From a checkpoint of a small mixture-of-experts model trained on Wikipedia.
Size: 20 layers, width 640, vocabulary 8192, 188M parameters.
Experts: 80 SwiGLU neurons an expert, a shared expert of 384 neurons.
Training: a variant of Adam for the experts, 476M tokens.
Below are experts of layer 17 (counted from 0) of a mixture-of-experts language model. Rows are named router (the router's row for the expert), gate (a neuron's input weights, with its number), up (a neuron's input weights, with its number) and show model dimensions 400-479. Each number is 128 + 24 x the weight over its row's rms, rounded and kept within 0 to 255. Numbers have three digits each.
After each expert's rows: a language model's description of what the expert responds to. This comes from a sample of Wikipedia text that the model never trained on.

# expert 39
router:172116112086127162131138105126122122153175134164096122146110111127148113117063134137148126151086113196136134160075161057139192130144115148069130151127088123127194109124087100137111150107117101146148139090126113156137117121119136116112135082
gate0:150118118136138171147123119125117134155101089109084171110140138173117163108114156122106111074172144133120085174103132132132120127125163121155117169081120113125105160099119142161097152139120166122099137108123114150165150158124162146161152128
up0:143153147112122089173121185141146150119096128158116121140128138110120135137091146155154122155133148141129136104159157162126154109127109113101139133113118136166176141138150108136157182128130116107130148090135150187163132144164150153112132129
gate1:140119127131109160108170136128129136122124096132122131138150109091147186136133133159134135102121148115154112115156100125090134129123119126106111133091130162094091131126105161157130125116109120122152152093131163124106127179126140138134138146
up1:157102109157167101123140093110097125183124148135149140174166076160127188132135149150132124093134124138121078090122136131116121169156158076099140157125139100095093118123098147133120127158162145119136147095133128097131142129126123075122141112
gate2:143101074131102109085169141105105122168131140158095103126182144125119129109161111107101145098143152117160115112149126123131145129085133138124087118147124145109121115152117122164157097099141139130136114111102098108234134145086126178110168097
up2:110175170126152115155119129135157113114128160150170150131142133125095139156135144112138114107129117113115095100127127178152122158083136148136130073110148094141099120099115135130148145176112142159155099123116133179089141106105124107097129167
gate3:135078116132133185159105170144113120136148114148099118099069106106152132155124107124156108141098093156085112121131113126173122122134101075084103146139142114082130141143139165095111150130143096124128125133151085097155100124127109102142134135
up3:128084136158117160119139151079142119109133076137126129127104108106105189107120146107138103154112114156137101100127074105137156138107125100143082114147151135130121108127123143094128124090144102155140113119155144151153068118133150118135136137
gate4:103146121139116115118124134176159116165108122104132127137094123123155149182153128153148128109114109084151132111142124132117110080116126149128138173104123157158142154117128118125116100140079155130133132148139172120111135135151100106133142170
up4:138134102159124102137110144117099133090095112124104142108161146155115090116082136111159116142117095161162111113123116077155140138123137135151124156150079144127140115128133123175123121129134077153109135152136098121159109131121165110181177183
gate5:121128132048099072090131117090154117129136134107125124136139123152128157119122131147131102146123134103145146112148152153135166127128156146116167164152141168132110142172113114151147112116109160094157116099154109122120113119172121125107134113
up5:158170142198085134144092143138115140111149124116160137123100126092130151104088109119107111148119134131154102154136137114135119149141147127134139138124146159132151156127119145137098128110084117170129164131134177129122131153138119112149101109
gate6:179097143066149129128098095125131108165120094127138118171158115098106146118086109159140130134163172098133143139129145150097145097151091132109143109124134116125088071120121120092153130126120138095141160125126110149158156130139112120117089126
up6:149132178106078126113143090141117081158104135141151141144105128084145143123112112133151138132167155158137140125142124159144113104144112154135150099123116134127132116142134116111136127131141147133154085120098136103116092089144126140072135112
gate7:081139100135131097140086157081139103096150182124146108173098107126122147107139109087118170115139112120106107121121103097166149111181095112124118099096120149120115158080137144151137109117162170094119114102151119134098061109144141125091159114
up7:125136151148141156149079159165082125133087187148160122125118162090162136115106140109136156165144095150152143137142127077138088109148132107121093104149177081130172140131147142115085095167128108139129112124123076111113152160093108127131152151
gate8:125128114118100150149149119124088131150181105064094139134119147094146178089127151114149134106179131144124097148080135073131107144146148132116098127143099148127129112148121140136108150117067147107147148138116163091173156158131105092090145117
up8:147122102159116066107149138144152136111103154156148137088133168109142103166172147121128134140090088148129133112134084152122162108099102127117140175184121122159142159136117112182104094157170141139120138119124084133137167143154124154158122157
What it handles: Raw UTF-8 byte pieces in diacritic or non-Latin text, numbers in table cells, plus words like ratio, located, ISBN.

# expert 19
router:191135136095127126088153123138126131128153135100092101154075099149162129177106097140123142159130063181100111098139151110162154111113103129105103157141111095134146144167118112117122142106145120107141155082164153157096121110131132147094164101
gate0:143117149142118163078165152150131121132121143069099158119147084102113114171142124082124119143159123168105093106134130111161128146118137112072121194103122152125114129153153140142127137063101123133136099128142149130156144106148112119112177121
up0:114162138080141111108085141140112156144102150146099141114138101143113101101135146117113126096125107113113122168130093080109106123126137123128139096105122165115092116123147123109094088114135139134104176161127158108088117175095128104139224124
gate1:110113078135087145171134090166036102094133137118116114122127140103134164114113101113112131137122154151086158158145133080135143155138153138087136149094150109125115095126152109118140109086129113157140151131151145131111081117109082100132140151
up1:135149118130116152151154136122137113143151159151092125149106131138108135167129114079153117079116076120097134130098141101162091143108126086103082070146145155138131140168081146112108079156163140104117109114126104126133114120126159151118108138
gate2:146137108151086125126168064088158163095137166105122123131162121102103104127080086133132134172151160131129111144139117107116119121123120111085146117160160110146122146150105147104124133146140167175087176098128102105140114149107072137172100113
up2:120129155103131163125071128144116108128098057180036147114109183152111103140118117112122161107119157107142131134125109158131135191139145132111151095131130089137121156151114110099098135134154120139151114169207108107131110101141133119137172130
gate3:081122074115131122135134102160137119102139106130078142127123153137144159168115164145119146125102106128147116126118119122122129155142116134140102134095130153131064112153152096122162154104147154119161148156171132091128144114114122117131146099
up3:121119179108113139096088127112128142133127115117110137155127134066119144126181135115138134127100138101155096175100128160133179150129122123127153140076165094110152114131109087115154159124147122140141115143092128158137171122120107114135129103
gate4:140145153134119109108130106101117173122172097081054172131087115137134178147110107144134155110116152098114110146158131154100085185130127098107139126103179133124102146108112122111128084104082111121107154148140146099060107138133098122140140129
up4:140143095105121140123116127096123142072142106140115106166104137119128103141097132157098170109128111094128103104113139112105145111124147121124136195161107146108140152096136114126121129141104099089142161122190122108083126150112090156145141170
gate5:146132089107138131154116137115134145108101093120095100146154162126128141146107166153102106126127116094126090171194112193147183161157097144168128105092113114102090116114104135124163107141144133121134135114161132122178132119125164130138153126
up5:104133115124149165122172092148153107081097131134134134138176108096149141117152139104113124166126119085128130158192103126145169127141112115160141152133161110133121141134167108113138093166110124170110166152127141138176155149117121118149149117
gate6:116118166118137110148117104107132118164091151183097145108119125170145098149107156122180130117119087158131126141121090121140145135105118101132103136141150166137095154083135116134153140150160130154148135150116072133162102153160115106140110095
up6:085122102123112123166139161083115150109132148137170156144109164109140136120142144131160143121129137112133182120075149154104082141124153110102152128124168112148155113129107150179148113113119172136111120094138126172090117103132155123121132134
gate7:120169154128070135132133170108094166120126156124110117172147089115133138090133125135120121153141146101099108124099126113129158109143110077119180122130128118115150149169114122131132113147154143074144153130085105180127148119134141086128185131
up7:087119118101147113128083108140131137126088143153113132124116159119154131108131140118125150157100141167145106138140117156175117146162103118152124116128188118148083135115158125095136128116124130099128130136100153099076155109129164136152151114
gate8:138103166127080114112119141138119158154139129117129111203125142083088150134113130153143100140122148144154155136138177157160130133114117109137135100154125067122108119153144139128116141112144136140132142101149162154087113128159166152141108125
up8:140123132128098102116117065083108116133107094164162117118132160091140098167106171144141133116139145138104096142112111134129087142131116101136125137156142065149168106098095067147081139136182145112119131127145165178152117130161184185150114200
What it handles: Nouns of duration or position before of/to, like weeks later, months, years, right, center, front, order, plus some word-inner pieces like end, est.

# expert 28
router:153118137109162133117138151174140147144178169117112114152124141150120111162139138146159108135122082158139154088103137120159135124132129125130095168138094072137131083188134137109118155176120089086158153108143130150123109100139113111097115083
gate0:113095091104176165116136140083123101159153085146144122127136108091066143139127116147158122151109104108127131157157134124128151089079132112101122137110117122130110139182126157133158154140151081131111147104108148146095138111119164099149128103
up0:124098103093113105137181114124112134140128126146107143129147109126090140116142163166101156135149092109164133124172117152154161112112105138100123086130138117151110108143126143118156110106140133128152137140128110128158093115131147131109119152
gate1:148129140125149117193151134153079091085099133103144099144115119111096125101118127123115138169161128144122115126110147088155119113071096135101113161104150183116110134129134138154126114071105148122104147116144172135101089123097141153173143138
up1:167161131132145117110074071099123171157118171147116119123123149136162113112152146115094127076112148106135116114136142113128133138146112128135092092160103120136150135118088111136158166125130090186121045112130107129134168090130120095129139084
gate2:118114174145115140115141127079135120080120094127127087115120049138143136125148111148137064134118156123131132129164157091125130155117151093111151126121140168100112070134145123137139147137089147141150144098128119161118141124156143129121103130
up2:110148115138086156121141185146171130151135162122127127151107138138137144133124136102143138166120177147125091092091093099143140142122129127124120164080092112161116129115160128078137107187131120168095105143106087114140140112096151085149153098
gate3:135117156098163138123133155129134122082153128138136137111128136117114124144105150113119124099146125127094167147121164117128123124166130154134128145108152143148178137126117120111134145161093126126163137130155154121137084109143155105091138148
up3:102115101147134135114134122168142106137124140146150109176077124094114084128140098091109146113072113090172102109162126145152130104104163174112084150150118134136097134155095123148138151146157146114133161153093099144136173108109135094121168094
gate4:088097135125070114085124106185128113107156164126139149133113109147181134162114153126100151159118151097132098134113106131158121137139105108123133137136140139135145068185128154125150119129165125140095112117112116132148154114140134122132132115
up4:146153167132152135113140152140122130141092121136173104156123173154100145109113174129161142109140083138120135102128140125086074147168115108105077136083144139088089136147117131104119159100098146162133158148152165151075136103135169107118140167
gate5:125117132131129150068121133123133130124108141143131119129132104121124111149127075157106161137096123115168159119121100118133121137137119116092085171118108126145109131095155149122140131068152102151147100124139152131125143089120105150144109166
up5:194168132110124129158118133164157106124135170076137143111138109134089125140108135115126145138093157110106124093130106112171133123115129126150151154128161118116105133099146138147099153106181102114144107131120134163066166116140110095126106111
gate6:143130135105088115174127130081122135098126144091100100101157120165095127153119117149144066100142071119098137174163129144099114108131190099127111114112148152060111127111107133113070080122100166128117117121117124117123077120137140125114136133
up6:098101104147108125093139148148118110107162095096119105127105139132128126103128137104121165142132138104157127157114127122166148115157141137181091132135124113172116108139103128143145138142158168127127130107098108153102148122097165107137101140
gate7:117137128117139142141111158128085091105140102135115128093083127125103116136131143154157119172119109168177111114134114159113144104147161097117140135104154119156176128126140123122104110153105161120129159124128159176132119105129101136107161089
up7:126096102134163129133108142141138130149085137140137118095110140090108126130132152112132126141103115095145152166146081164146111112119113133129138127108103121177122119176108125135144114133118153166147099125088142141136155094114134139117122110
gate8:139102174162088101138121080184140151122120134154127151138142087177127095124111156177120087118080134100128125131131125121143120120100102137132155114183118119070113122107124143151098143144105167120165134114085134152182123130129134108160123110
up8:155105130130150114127118099140111158152130143128103099141121114128112130151155185156138089138113104102142130142103119148143134083159158143095100085143159140093119157067146113105163140129128146118159108117091115162060132091095138189104080104
What it handles: Words and endings inside names of organizations and venues, such as Sports, Association, Football, Railway, Soc-cer, Academy.

# expert 37
router:154170154120142143111153149141165177147172138123125091163090154142133097141095107091113123116113131198110125098123164112133152145136117142134103151129078082144155128133105114083117136116111128091171139085106132144103114071125122106105106083
gate0:082093118112115145137204139109135150136082161161148142122123122138119161105144134168138139103145128106183136154168144113134109156165169114123150130138161178123092101109120128138114103124127126154142133104129153118160099093120149128161125169
up0:156158133102138101163102122088148128147145135130150135164150174123150123162098134111173145140133102111153103114135161086138090151153128094137126152154155120131127146116149114121113093102151174160139149070130123129127094143162126109131130109
gate1:156140127114146158127148106109103120158084127120107163113129133126116098171149078131132134157130129125122144164146108149129118126114126154128126122132124196119115150122153155129140130163120160129138081148119134111150127109126096136130140142
up1:112119075140179149179114086140094132102138095147132153113095149070164085138109100124129128127105114171109214147161133109095108144074112142128140132166129110155144113137150169143136132153118123132103139134155106116115111110118148172140134141
gate2:133118122124168091130125108118120113087129134111091108168148112140145164140124172159102111152151139097117089169122162140139112130181138128114132120127136134085124153133117102145109126140143143153091133116121137143139145135152111127152143082
up2:098133152184081149149141151115121140136114112130108084064141132160112104147135124126128118109126128163125137135138141089141109123147082076137113108111138137120139130177096146157129117154111131193088133137121086108107167100078150142152150149
gate3:111139137112143107135145127109086114145159144120114104122160154160151150122142182123139095110171182088112122116155137120117162111173113163121125111132099126104089110148168099085134128078142090108102122119094118101158102144146156102134107100
up3:141123147133136151092137135093157087083104123147134125136117146095104079126132116134133144129090140141148120141092123149144108114133149092111148143169156163185124123164125121119143125121114154125144124150125080096127175144125105101174151151
gate4:133113114136095105156147137121136091116201095134135146135149127078112125129118121145104141132157118158111193127104132160145139115084165097137183103137147112091145136126130115162144131105094128170114129088150097107110079102128140151102135170
up4:112107063135113125120124153137133113149128147151172167118092152111116136140114100140139108106153122148135139109109126108134131123168119104141147111080138159102143108141108123115145110142135150124117146111125117157155138070155120143148099130
gate5:145135133142143153142163147143068163130130121142135148118062106130094137122134084139122127132145141133155138130113166140129092130133107124083109099104129149123116103119173145160153131116160117166084114133152119123119104085127111121098138115
up5:141107118095117126097162121166147114120127148125131147147165129135120107137110119123126102146134173164143145158089103116170148177111147129123118144113205145146098121125175151157151111131139091172105140109126095127136149104113123115119150111
gate6:136096130095126127120135166136150064098148116134134169179091109131124134100089134160132111142118135143106119097124140151114130113153117083090133144083111159138146084103162094157115143122103144136134137096159128158114068137135097096089106106
up6:134162163132090121129135137100124124096146155149146125147082145117124154109100116108121142130123129123103114120115106166095113153175145111099130160134133163135094161105176113125112129129147177111146170098141138138130096129156123131135122140
gate7:089134173135118131147109096144174134116098130155132160152139159097107111108142124125118167162136104189115178191104069103098123126133141178173084130139145121155144146097087175141154115136109139119099135101112114108121134130110133128117139105
up7:149148166136148105143094112133131185146164142150134108135117118092100177110115122127107132153130110126101121150171106120097123159134076124046151117145109119142138111126130124177147114135105106136175109120132107093143129111144155151145129130
gate8:123094094115150135119114135101100121144160146111125126143114124137115164153153125118101150121121082125100152155163128108107085135121125110112129126122124095115157158132139133123165166159131089107089166104160129124123128118122123131135152144
up8:116154129148107163121103076076073122111136131124119132116122133163082146094101122088118091122134108163109152085129125172088145147151156152101117113111087115134176159118182129089112109123118155131150154130155133114142097100100104140125166098
What it handles: Middle and final digit groups of long numbers and years, like 000, 500, 195 in 1957, in tables of minor planets and results.

# expert 15
router:154160187117161133137128107114134147119184153151160112145136134147125091144133138156152106121114081131112115099116134157159156120105106161099124133165103124162132101116130125116118111107148116084180140104168097132115131135165114108151140110
gate0:153145115111192118143158134120155065115104123124144087121172173163127180162114088136115094115117127140131090141145111117151127135148108121149112132130116154059102202120120194123139186123109140126140132129135109108135153154132116116118132089
up0:133140089122090136153069120145112159121162143179082168141090037105148115101154113114142177131130147105109121131096139157146141105118136132127102145128154111202159101103125080101147100139112127102162113096109134138121104134105131125149133120
gate1:140130090117106134144140090122106130150121102142151126104116112134147173127139087131122138119122124118137138155116093133150146106125132124118126130135137152112142113124095106121098093099147114128087133117143134123121109152089100159148143118
up1:116150099114140106152064127085110095133122140138140140102142128150110101108121140094122154132149160157098118147130138154121134125169142158102094115122126107109148103137108085107126116153104108104129133170111136137112121131139110095151127126
gate2:118173133110099091133105110129106172114105086101152158110153122160145125128120133165140126145162163126133112152155134114161149104137139125085140154110108106127111100157125113162097141126098103170188122130113167142153157145142144071153114071
up2:137114125133105079138139074086077122107118119117122159141133124151144123148082139176150097173169142130137112139098138130133102164102113121055144152191097073145127100143124134156127111141094138140111116138145134117133118150125078141125130114
gate3:160130136106125122130110189106112109154165140108149101177140168152116131125094161112163140164116122098120112112146093102132123096155098150130148125127175081145129110140174102100128118137088139158091162144119170143100090104188130125104118159
up3:145154152116121124122149099114129144123099104136119084139142107124139125159139085169129123073143120111140169152102143159128098166122132123106102120128111134111119115106119107140103122099118106140088114125141127126183169144097100110139111078
gate4:132187159118123119135112129130122127133133153116152158130114123132146150108143185118144125126145135141083122128113149108172131126094101182131127149158096134146106080143109143103168120131101150131119170100121125144111109145180134115151103131
up4:127141089130128108149093138077149124122136153162166158155112110124137120134134131121170083128094150133115138157095132176147132170124124127145147140143111104160084104142116166121144139133111144130159141140139135085106105121171169138135151131
gate5:147105143135139128078154091112096179121109149105134105155139116185141124111122104119149104106090109167145167106122162167116139190119128139121156135083160122119111157090136144108132099158161140104100155121120111113121155109132159151134122142
up5:126092095129131112117118149119129096138146107097102183137119117110134152105110166180110134185118140147106070153132117095151106081145129098117157100128121120112083091089176104141124105110133138129125153111129149114088146129124123113131168118
gate6:148167145085126084119125096109098121102082099120072124152125128127058157153128127133101127090105136127111124127140117129096147127157163124109123155165121145081108103135128137102106128090121118155100147111121100142156154165133066113155125148
up6:114125109115146114126134141130095132172127098116112106134171143107089165147140107144093134109112115127057098153182125140127093169120155097146094106119126140090147109106127089115100106111140144130109130103113107112142152153132093105161116144
gate7:103111086138133125120083077131137132130152163140147153143130109084096151108140142157089128118100123115094128127097096155173102100117146081114148096107146114096100100084109123140112128154122152098116185128131164132132128099138155120106096141
up7:132110098122125088084146107166126152131121093123126126160120150095151128118089132165117121119149133146163093119174130083118107125112116138138128126127139122093101158147084154133115142124118160151149156142125177103135175127120129092101140114
gate8:139124129128148138104132156101107083131134136154123125137102115128142135151165165119136103116098122132106147132101131142117164116073100160143103172132132137133132108119151099135150089158121143091138159146138129112108157153126127194143138146
up8:165104109123148109147075107118123146103084145159135143100148117116148106117136149153127136079126140136091143139106112134132139140093145174119174176120191102122124121132119102153171134143134092120142116105157110106116122146125141148127096119
What it handles: Year digits after a split-off 201/190, ages, and month names in date ranges, such as 18, April, May to October.

# expert 17
router:142191160119157122135157118162150136133171153135093064156110137174112095128089151164135107139102098159125138123132135120153142131156126132102116154174119080109171107158109108105106170121099150098146157112139088158149125093113089094112100120
gate0:103143156111150128149129119153100150145124117160082115156126132142128139087150132139171061092068098120127106130139121120121108111182140111108131091123151152139122153138125135141117098138124167077142136113172138171151137149135074143116176175
up0:147120163122134160114189151143152116142120126101139161142065114103144119130131096106067172176191099109095155144145132112119094134161104122147141158151121150111140147134075135138130152130153101163111152122129136081075113114098131139153127091
gate1:134115131145130083165140135098153142161117179154147090107147154137116150134078117101172115078156131131125122122172142135147159142138094145157109119132118119133162128139094141097133147160142127169108156128142124126105140118093175100089137108
up1:152146106146141144145142155129122132147149085112116163122114101140157100119112151139089139124096105104135129148136110154118131088119139115126166120115096119153144142111154070118116127091096145106137123125119125147131129141153133129148129129
gate2:119098096130095140143098100126137116116128113140121117114158106112096112151134137147139144131171161134129169086118123140102104135140118120167121097172134133097114164186150177146136121136165176110119122120139120136178132116104137170127167135
up2:132073117130082120134136067132152115089098156099110155120105114160147131125133194115134130174165119143133140130072076119160106123110137120136097166141113126106144158117125154122117128094143117111109087137108108140156091119121114149106131098
gate3:149169149161153147129127119121123155112139109142147132151168158131147152101087131152139107152151137133136082156165145166069122127115086095103179108143123150138098129101107135101118125147108141171120157145142134137144119144126103131117161154
up3:112166130118118105109096125122130185122134131151144118177150086154117160116095147148104129160175127121115061139127149179125131130154120119123152157090129154127110125062148081108117132143135105124102118130121084105107122165136155067101116098
gate4:112137105131179135120161138164141121119150168134077163118143135138135091119143132150082107130138093124111120100113122133149120126138122094106135131109112146076094125130123173156118134110148127142128121147138134114133110165123152082092115159
up4:136141127134132106177152132131135144129098101111106120131118133129120139109148168147088142132114151091152092133134106093076098121137149091091140111181092127132121094127111172096166160140166117138098154129125135123168155144127135100108105158
gate5:110109159092104124112110130153126129099128112088144085114123138127113155169127107111124151139083095145107145161130117122118134159165126086129173133121098150129113077134131142095093140152099124103155115128185129121128120125090110087156195168
up5:152134139109167107137120141126101136151096109155121135127153107102173093116093109124119093092174118142128092133127113109130174100091138154077140113109135119092135145110110116157096123092138109167109119140073154173115129103161097164084107112
gate6:151156131136106149168144179172103133089100116119108113183105156110119121112116129122105095108119147151139118155134179118136185104122120099089135106113136101136116137146110122118090125099126117145174120103126125079138167120108149122116105145
up6:132115151127137149110160137164132127153113156131159143170110121146134130144125131152085104127131160112113176155108136160111153153090156091116076118134102113144129134115129143118145110074170089151158110135112131103100135098134163103147066141
gate7:138126153171099173083127150114145124138152127179054114106096140132101158157130103092095130111128119089122121124148128069143131154147126124109112119187146138119144146130086160119138141132152130167140156147127114125135158128118124138080129144
up7:156138165104174155105111094111135140132125140128115106109115122172086124132159135108129128168138133147149110129124109140151119092169130141126093142175083089118134074116128135120120120134130163128142166149133142101183138147110125125123114127
gate8:125159115147182137127134115071122148147173122124102146136111157145117112143194119143129154143130172128177097092142152155164164147137162122162153150100101164159145088119111133077147105123134156113112136128123122130114103123125085148153114147
up8:104146180138166093127098123134141163118120155103128138144135099130128109159143121126098172144148095143150123136146133128103142146118131139115154146100145128137153063083169141086141097102158149151119121139173118093123123142129106131103138133
What it handles: Quantifiers and descriptive adjectives before a noun, such as several, various, many, local, historical, plus of and adjective suffixes.

# expert 21
router:118138123124157136127149142117110139165164149135082110107108122129107086124119114135126092091126114177121145165109112138126156113157143162106129122171097103158124141160127108120152143139123119137164143100137117148129135100152093132108100153
gate0:105104121121140123168152177107133116146159126153094171138109130125148129160144103128167115165126144107177096127121182180105132109162111140130144115155123114104101142139122148149127100155119129134123169134135108104137105149107127107124160155
up0:135109146143099102137186107100095091116076122144117146124128139154082131100189151145135096141142087095152121101125155108117133127105132141149151137120168187086102091121119112109101116133125149157145054167131145129103144118089118116180118183
gate1:139117153114113108118151093140112149140097156116118117155120107104048134112129133124097103151140143094097116151076087121070095117158112163123140117132155104128131113121136127129125109078097172088178154094118128116141097115121130131112133096
up1:101140105107140172103159163174108118117146101130156135113132144143166125127170115139110101108161127093128155133134136148144103132141131134124073111098101163141157154070130120109090133149127139094088130109120143119091147128125120131098089111
gate2:087151153124147152162137154122122144116117123150116138123148139179108122137097157132156075145064128140115132164149149107142155090134119126111122107127135114095154097133151075145144126144170107139099145142122105171117115171161118121149112183
up2:145090130113128099100136112153142132135072093108138100127112158090124151142134147137103164120156139098154160095100081150129135138097069130168132099156119103166105131109086163156111126118100156101092162102153142125127174144186130158146180119
gate3:128170163135141175139105158156138117148139132112119100094128131128099149174109150158124130150073142138075137144150135107119132152142096123120106116106122110096120150097109153139126119097127127136143161136126179122132089138143126140134128131
up3:167096152090112098164120105098130147124151061119108105158167127101152155135115134137136156076090125112150116129153129159119107123133134123148077154113131104135123110137147112092158140112107112127087187124210158105126140111112114111107117120
gate4:117155138127164106109151118121125142129104155151176160132134121161144151169147116108111202120120174121139129104110156096141112142148149093126180105103133137118103138179118091124119117094096076094094091155155090098110135133152133118186166148
up4:107121109145142150108117148104139117123130138157141110094180148148093087114129128155094128146141164116116137111112145079159132107161169090135161095111147109138077167188130072122118146114105112144094116124143119123128123149150142121158145117
gate5:152092147120150099102138140088140141104127165122125126104127131124084130113152147146098150160123111161178122163099116135139136079113157085131102146129143109152138138131203139166131118146133120129080118149137098143113203096132117167150115117
up5:138127103114148073127105148114137112107117136112115126117169184149138123088088090142168118132141134121119086145150184095136168096160103091102146105161161077144112148105127122151148180128127101141121146180110106150123181137152138114115136117
gate6:116110106087128152145118150107127101133099146121111104137136088124123123142110117144127144152134141147160146130169115127110105109128142099063071134131167128131127137067152124143120036121135101117162123119123120064148111089119096151155134133
up6:129159124136124151107105165161097132155099157130112145135147132145124139126094133120116103138149138149151118141195163113125167174132161150112097134096123155116127166160123131147124146081147111148143111159117135120137132165107108119123116109
gate7:130108139113106104129162136110098126145109096117142123113104106101133157112136144135170092108059128167153171105109128122143171135113103095123159110127119075132148132113109157153132125153156127144077095123153129153123097132145163102148103167
up7:104136146116126077108095145108150131088131157146092098162143137114089124128135108128135084116181148126107080142120158176110148137116113172121122135130140155092132130135132146101112156113126157109137172120150145159165161130124083160094120103
gate8:119155118111120153117147199124128143095169134106133132085129137116067116158182147160094126114106140113115101124149123160090090135154118105125117116113107148121085135121118139171123116166127140150136088119142140192127139116171121151110078152
up8:122177119166129161125150158138127144092145169124131131127112112163089120144139116097138120104112112144152144116118106104108117095099139093139149090118158105140155170108145162113132144165131138127123112119132133120156095113094156147120111131
What it handles: First digit or whole small number in quantities, money, ranks and counts, like 1,000 yards, US$2.9 billion, six weeks.

# expert 23
router:113145079076157128081139126121121128112181162138109091176108103168127140176076141135141124110099108162097152146115148103133174124131098157099110152141108139121150099136113096130082122092128092147128155092159125112138115118129151086123140147
gate0:143133127094152115130096148127135148134133140109125153116105141110127133119134125143107137102139168128140090098086147154151144144118137134084097102113121138145120175115161100076137126126132183095140147093122128167094155100112130170087077113
up0:099109108157157122168118111082116127120138155092069149097108094129110161138103162137101146084178157108101111101121138149126149163187126119070126113080129148124087158139204101127151118119144185125097115117147107141143106114147146155120127108
gate1:109141087129128145087160133113085104172149108128115114131119168146095136117048133114148105131098130097113106121144134107100093140116172087083133146083139122143152063168134101106089127095127117130124142114127146135151137142110131129158132118
up1:104184139110113098140147118159134117192125119095149141105142097122143149178136137158130147140080112119094125170150070163133102075080139112149150139145132121108115132132149094126062093132110145124129124147108123120128118118097117120132154138
gate2:116099113116119091098168126140102114132141122104124085130143113130179111131101102139106111151159168119143139142123098072129123138145125105103171133139137124146142145144166134164102057131130120110098122121139091114174114107138128155120122168
up2:125123124148135114136113124115150135108085104150129150136138116094122125124106127121112124105102134146167124123156112180128138133104140142146119123086127129105129132109147123089149179124158132118151124120133112116136137159081130159171119115
gate3:161101121099100148129204127132148118122163128075124114158148084138158138164132139121142153150108149108136149127128117145166126185126114072097124151172148177126137148112119111146144138190094161099142171107140127149134144095144132072165150149
up3:121127135130115125108120132117082153159102108142104108145141138117073138142161107109132114164125121139137104160126182166107144096110112147126135148105077118125129113105097129149081151108119076150152115141079138131140106165137139141111124140
gate4:116146120146160138125112103134178138124152125095147104119149122150118155109151152169173123139131136111149157108112074125138114162091143157134113138129129145116090135165109104125129186101098127134128150129180111143182152123160135113168150152
up4:153098105131115081151148116154101173123138114188123132117132124108157129105128124115081119156100119108134147153121155065130155107171083108124122156115131138088120119125137130085142119082143084118124126153139118096066142116120106128131137126
gate5:086130089081115140141116144114142142115158158145121122087132140130169117135130132109121147159104135156144139162126164125137165140143130121109106131129133119094152181196085110153098109128132122156081115099132102128141160146100104106137108157
up5:096166132097118096119121143165103142086120139091117138098140135138148147126121113109110086143126114131105106118145133152119152094127095144105103149113128113082181165133083131163104131121100125117063077130138167145078111156180089153155108159
gate6:172111139148141142164117135129160126141148108100065126166089123162108119070109099130132152129148108176141127160117160108109170132129154176144173174115177145124145141140112116146113132146128136137124154132169140146101084148130140125089161164
up6:134147109131152097103141128141136126139130131076075142114130121137149133083099081153137092154128110146130115132185124118116182108155137179089100142138135127127149139100139136160144154120107121156113137124156134142109118133143117100168155133
gate7:121174128094106124099096102111094138118121102135135112139130124125150117133133178178141141141107088130093117089158097143118136124099154145099146123085156104143110155119152146129127138114124116091145120111094148127101076073138129118111107178
up7:096142122088100133104191145154147178133073114170132118131132134167133120154120143120072122073151070126109128158141154106108114128144122114101151113167124143111135168122137137147154080122154125136111122111152132096131134104137112101110082112
gate8:165104146104162117152119114088126066127135136124160133151139124106115134143167154158120153119137125095098171123110123137102117130123139152134142143109102130111120092101118122134140109172125114123116096118132115093119160126152203137165116133
up8:120147137121154134094177081128109094144138185103173078167123118136136087119136103133153124143135117113141127149129124127151145155114108124118148125173089142095108090092137167092099101134115164132163132130157136109129107140120177100150138130
What it handles: Word-start pieces ex, con, sub, trans, inter, dis, and place-name starts like New (York), San, Ken(ya), frequent in geography and infobox lists.